From a checkpoint of a small mixture-of-experts model trained on Wikipedia.
Size: width 256, vocabulary 4096, 50.6M parameters.
Experts: 128 experts in each of 13 layers, 32 SwiGLU neurons an expert, 8 picks a token, a softmax router.
Training: a variant of Muon for the experts, 4498 steps.
Below are experts of layer 6 (counted from 0) of a mixture-of-experts language model. Rows are named router (the router's row for the expert) and show model dimensions 32-63. Each number is 500 + 50 x the weight over its row's rms, rounded and kept within 0 to 999. Numbers have three digits each.
Before each expert's rows: "mostly gets" lists some tokens that are sent to it at least half of the time. This comes from a sample of Wikipedia text that the model never trained on.

# expert 18
mostly gets: " released", " Album", "!", " Best", " Won", "\","
router:542502473513457527491569503549468515478411432545456514493448499465525555509485455583485500448522

# expert 88
mostly gets: " int", " acc", " pres", " Acc", "oc", "hib"
router:598500524511476555426492541560438493443496531559485490507464466496502561553389458551536474448536

# expert 69
mostly gets: "£", "1", "+", "imately"
router:575588537637498549476521538549435476499470476548463482469479418431595534603465500504541435438551

# expert 8
mostly gets: " —;", " —", " Released", " ;", " Apps", " %"
router:550530524544422518481551500564463476449431408544513467471479399437530526561432428511493477483493

# expert 116
mostly gets: " ==", " ===", " =", "See", "|---|---|---|", "|---|---|---|---|---|---|"
router:549559567547475587436547514524450447450379439496466461466477428400510562484414446546519433487529

# expert 32
mostly gets: " like", ".\"", "\".", " but", "ful", " very"
router:552532545586499551480545506573466420505472493500456470434428476458540585575458438543539459433558

# expert 117
mostly gets: " —;", " |", ";", "',", "west", " Scot"
router:557559576529453579419552512565447482447431428543466464422448477440553538484443485557534473468533

# expert 44
mostly gets: " long", " time", " However", " year", " short", " day"
router:532549505541456561452500483527426518515458474557425433423460428463511607572479400514533434429572

# expert 23
mostly gets: " club", " party", " match", " MF", "ake", " contract"
router:521531561567426558438581486506456472435498423510488466446445421453489525485543480580607403449497

# expert 111
mostly gets: " States", " France", " Germany", " century", " Japan", " Cup"
router:576522540501460516454519550533484464461442465587415490396436461455559505516503504543562493489549

# expert 19
mostly gets: " L", "g", " Ann", " ren", " Belg", "inn"
router:519539485494478571483517468592482452505461448494501422484479446441523509493426517521543476489530

# expert 70
mostly gets: " during", " about", " between", " around", " through", " using"
router:565574534529440503469524510514490466497477425561491475451468444427534586564445446549467530477535

# expert 2
mostly gets: " U", " Ed", " program", " Car", " Che", " book"
router:599536543507455525518580573513428475419460469450512500441481462491587543502462424547523480499576

# expert 37
mostly gets: "ić", "ka", "ya", "za", "ko", "ani"
router:620512510543423527408520611570507392442433424550451403500379516451499523513490493537562479468496

# expert 86
mostly gets: " School", " town", " company", " area", " book", " air"
router:516561583535462530445582592566468507438408436527486451452489521442492564497517448506566491479482

# expert 89
mostly gets: "m", " med", " Med", " Ad", " m", "ad"
router:533526503488354503453572570542430489493455448501462388500527438444604536519494457548500459466497

# expert 124
mostly gets: " John", " William", " David", " Alex", " Michael", " Paul"
router:587539569509432540446548519546487510494471434534468421385465480434513545500461446474533449475519

# expert 60
mostly gets: "In", " in", " within", " at", " Stadium", " during"
router:558516551555488546476542570571504502459426425591414485456445455425562522486457448601504499498524

# expert 115
mostly gets: " acc", "ording", " dem", " opp", " recogn", " Inf"
router:535514534623496513523527519570419459481477473567472484457463506466513507551399469503515463448585

# expert 46
mostly gets: "|", " Born", " Preceded", " Released", " Label", " Coordinates"
router:587491511488437601434501542497421458437471466489443495479470387500557541587444457543504468439552

# expert 122
mostly gets: " comm", " eff", " political", " iss", " election", " rul"
router:537512515516479517479510515532423471446448485551499450441453474430492518531463476584542449428537

# expert 26
mostly gets: "\".", "),", "\",", ".\"", ").", "\""
router:505508578533437502503609491545468485471392444588392460450431459484524527568456480561481510505534

# expert 31
mostly gets: " beg", " Love", " You", " wife", "irl", " —;"
router:520533509497456549444547589559421495515436462582466462389516484424549558483436497568519478490479

# expert 27
mostly gets: " USA", " DF", "RA", "irl", "overnor", "etherlands"
router:540455530550508557427529546617502429445437418526520484421453488433504464521487441467567437496556

# expert 99
mostly gets: " Oh", " Matt", " But", " How", " Arth", "idd"
router:543545554575447500526504505559422518536476459485514498448482507513552491482405483560526447488550

# expert 58
mostly gets: " pre", " pr", " Pre", " sub", "i", " co"
router:536542498527538539414534531561482488494420460526385441489437449456558514578456546540472437393562

# expert 79
mostly gets: " him", " began", " been", " moved", " came", " went"
router:548560543540536559446516590519490440434473459582464448465498459473571609539410462497601455484505

# expert 67
mostly gets: " New", " Indian", " British", " North", " La", " William"
router:545548500505433531502523586550468473520454431502423494411476507423501563521452506506549432426546

# expert 106
mostly gets: " V", " P", " C", " A", " L", " M"
router:553534528525435533480517564529471460491456474579496460462401485477550503470426505515509461449540

# expert 51
mostly gets: "f", " f", "ef", " F", " del", "al"
router:500551491598434543465511558514507470488421472601431436457459497435514510502413445551511462462554

# expert 21
mostly gets: " Mc", " William", " David", " Wil", " James", " Richard"
router:601552553505424537443520512531473474492462409540457465470450482452570572479387482498553483477546

# expert 77
mostly gets: " ==", " ===", "==", ".\"", " classification", " Tour"
router:616560543504478525438589490553480425442389454543419499498492412408541538539433474524547422479533

# expert 57
mostly gets: " Cup", "itions", "ulation", "istics", " %", " version"
router:516618519535468622482576506486521455410492406506437487435398463442501532544431483544539505439500

# expert 66
mostly gets: " sh", " Sh", " inst", " there", " short", " Con"
router:494487544564421565475499507525400528483484396563441453465486460495553575495458453487526468497538

# expert 38
mostly gets: " town", "See", " Location", " Coordinates", " Born", " Label"
router:594533505560434574424513580545459453465455443483435484461474393497532562537461420483510497473524

# expert 112
mostly gets: "●", "    ", "2", "ronze", "1", "rd"
router:594540522555419532450575516566473458469466482512485468454440465423522556561479459531550459483511

# expert 40
mostly gets: " April", " August", " February", " October", " June", " January"
router:543537457526443515442465537563457454504453487548483413406492433478559532527436504506514372476585

# expert 109
mostly gets: " and", " &", " including", " include", " via", " or"
router:572491551555467518488557544528428455475427474564477438451454481470549519561460449592549466460537

# expert 7
mostly gets: " —;", "|---|---|---|---", " Nominated", " involved", "[", " use"
router:551530581522457592466546558559460484483491474517418448417456427413506581531431438568518459459520

# expert 9
mostly gets: " States", " US", "US", " England", " France", " USA"
router:594502566555437554464473574537450423456464401553424506425434437450532530506526400482555481462545

# expert 100
mostly gets: "):", "',", " |", "\")", ")", "),"
router:560525563523389535468518517568487483477412456535499477448433411433540577535421496522490484528556

# expert 43
mostly gets: " mm", "inem", " cult", " kg", "ora", "BS"
router:519553548605462501458586549506491443450496460567508483430421491441564486509489478536529503439520

# expert 62
mostly gets: " po", "aval", " Blue", "ae", "hyl", "iana"
router:554539524564478545407561576553499436502439428575440449440470475420562493495467517550587476441519

# expert 30
mostly gets: ":", " -", "):", " —;", " :", " —"
router:576528494551471552473527497574454480492388480523443464449482506428548562493445448553498472416581

# expert 102
mostly gets: "NG", " List", "enior", "gy", "van", "riz"
router:528524536543460584477497544516480489490475433536439480431443456486508528522461504517519481463505

# expert 90
mostly gets: "ov", "elop", " assist", "olog", " adv", " discover"
router:532548526539451524506607478575384471497509437564431417440457430457608593531474439525578468480518

# expert 71
mostly gets: " League", " World", " University", " Un", " Championship", " Club"
router:623549507507432504506539536519492470479479479548459485444483463420512540531471524596513432388499

# expert 105
mostly gets: " film", " art", " music", " public", " book", " organ"
router:527610527530403562473555556496475470440461421538483474479460503458501517526464473517601485457552

# expert 55
mostly gets: " en", " En", " dist", " man", " red", " caus"
router:529579550504456546488536544515370386481475477530470486437493443476548533526456447510511450479531

# expert 74
mostly gets: " con", " Con", " Mon", " pro", "stit", " Per"
router:537504478522433512470518545500481487460490461555504452432446386429573497562480491551536438460510

# expert 113
mostly gets: "ings", "ions", "les", "ians", "ans", "ands"
router:542615569481462618334489550524487479481480444533503457514429470414547611526416509509554458458525

# expert 28
mostly gets: "ić", "berg", "son", "burg", "ford", "inson"
router:603522546586440509472495501598494514477444471569469429451464530470558560501488447537579442476476

# expert 14
mostly gets: " University", " Court", " coach", " School", " politician", " Army"
router:496577522554431514450507625528460445467475471527483467452448460430509552540488492523560459447535

# expert 110
mostly gets: "′", " Is", " kg", " IS", " −", " mi"
router:577558520508446527414520567545476471454452470536481496473408439451544520539425471477513452454558

# expert 15
mostly gets: " life", " work", " building", " death", " service", "itions"
router:503594555531486620461496612493471418425473504535465436440435456431516570585466437521583449452545

# expert 22
mostly gets: " Br", " Ar", " Pr", " Gr", "r", "urr"
router:575518502506435546496523505579510468465458409588466481486405407496551589579447469482616511497552

# expert 98
mostly gets: "(", " $", "′", " (", " .", " −"
router:557511522505468481497484471570471438504439449518452469446382449408553571523412497569542420511510

# expert 75
mostly gets: ",", " but", " while", " including", "),", "\","
router:536513525502447562493559497545445485488441440526458450446430430475531550590469437530531481475546

# expert 39
mostly gets: " Mc", " Ber", " Mo", " U", " Gar", " Par"
router:573583492511481528421519589549463438510509458524466449457438448523555507473477492534510451480522

# expert 125
mostly gets: " adv", " oper", " qual", " invest", " vict", " rece"
router:536535509550493554454577481555446378421442552604464444435472446442509527598470472529540454387517

# expert 1
mostly gets: " st", " stat", " stand", "See", " reg", " Reg"
router:587488584474449504495501489569465472490476419483452486437480483463593595565402478508546474474526

# expert 84
mostly gets: "\".", ".\"", " However", " ===", " ==", " said"
router:568559605544386572450507495535466403468418472518451457456447435439522598579471457557506423491566

# expert 91
mostly gets: " and", " &", " or", " through", " to", ","
router:522525526587487537482504496535433460477414471528439469444456469493538570544428425585483459437520

# expert 35
mostly gets: " the", " his", "The", " its", " The", " their"
router:520501525502457504449535530477514398469507499560508442473501469457524528578449472529522409428556

# expert 108
mostly gets: "ional", "ical", "ular", "itive", "atic", "ful"
router:517529516536456543488559567619439387449453480524461503453498389359506551541421482578522424413626

# expert 49
mostly gets: " Racing", " railway", " birth", " Road", " guitar", " system"
router:566523526563435548457571568509483479520449485519436441426424435400509556534471462516500460468573

# expert 65
mostly gets: " km", " kg", " mi", " million", " sq", " lb"
router:602563505560427566478599580503475477459445499559459466442445453467551515570501459553491473442603

# expert 10
mostly gets: " film", " music", " album", " Film", " Album", " Nominated"
router:522595493526421496484574515494445497510465401556500497499467499484497531524483448586548508444607

# expert 50
mostly gets: "ations", "ions", "ics", "ities", "ters", "ians"
router:580601585517461608381474570510514462492470452556450428505389467419533612544439475519594442473516

# expert 0
mostly gets: " Sh", " sh", " bl", "Sh", " bel", "craft"
router:516586545530461502471535499575462464493410475530442514461488492429574543541471392524570437477514

# expert 54
mostly gets: "ag", "og", " G", " Ag", " ag", "ug"
router:552523519512479497496552526556451442493463466525498454508406471490531593532413526573505449434500

# expert 29
mostly gets: "ica", "ville", "ić", "ford", "ington", "son"
router:564516520567475563433493561504510476472446429608434393460429424451533534509470447507563441438520

# expert 25
mostly gets: " km", "7", "6", "4", "5", "3"
router:580513524573452525499551499596449461488421462553451458453453348437531525590481521513585447419541

# expert 45
mostly gets: " ex", " Ex", " cont", " acc", " re", " ac"
router:581480562570470513454503515499489458466441499562457468449450489424536490593426468563560490452548

# expert 6
mostly gets: " century", "present", " Mexico", " England", " York", "8"
router:593534582543490494473515524609494474471452456527428484437480453432558563556485471493543472496521

# expert 87
mostly gets: " into", " during", " at", " in", " along", " received"
router:503502549539488556487503580578499398454460499529407440419456438462514538577421474538514415447493

# expert 119
mostly gets: "\n", "|", "|---|---|---|---", " His", "==", " *"
router:570519604547424548390538493540459433500409382501425504410405413459534594571441497536542421427565

# expert 33
mostly gets: "|", " his", " won", " joined", "After", "In"
router:544481511548435573417558521524471439458421479521481473433471444455545529569434523513520416449528

# expert 53
mostly gets: " He", " She", "He", " he", " Ro", " Sch"
router:598535548561490491431536574530397449476446409514456457497482488516565531478412485587519472514497

# expert 4
mostly gets: " |", " —;", "ampion", "):", " round", " Cup"
router:544529525536485587409587505549521483434389438494469440438475432384543497525479471532514454384519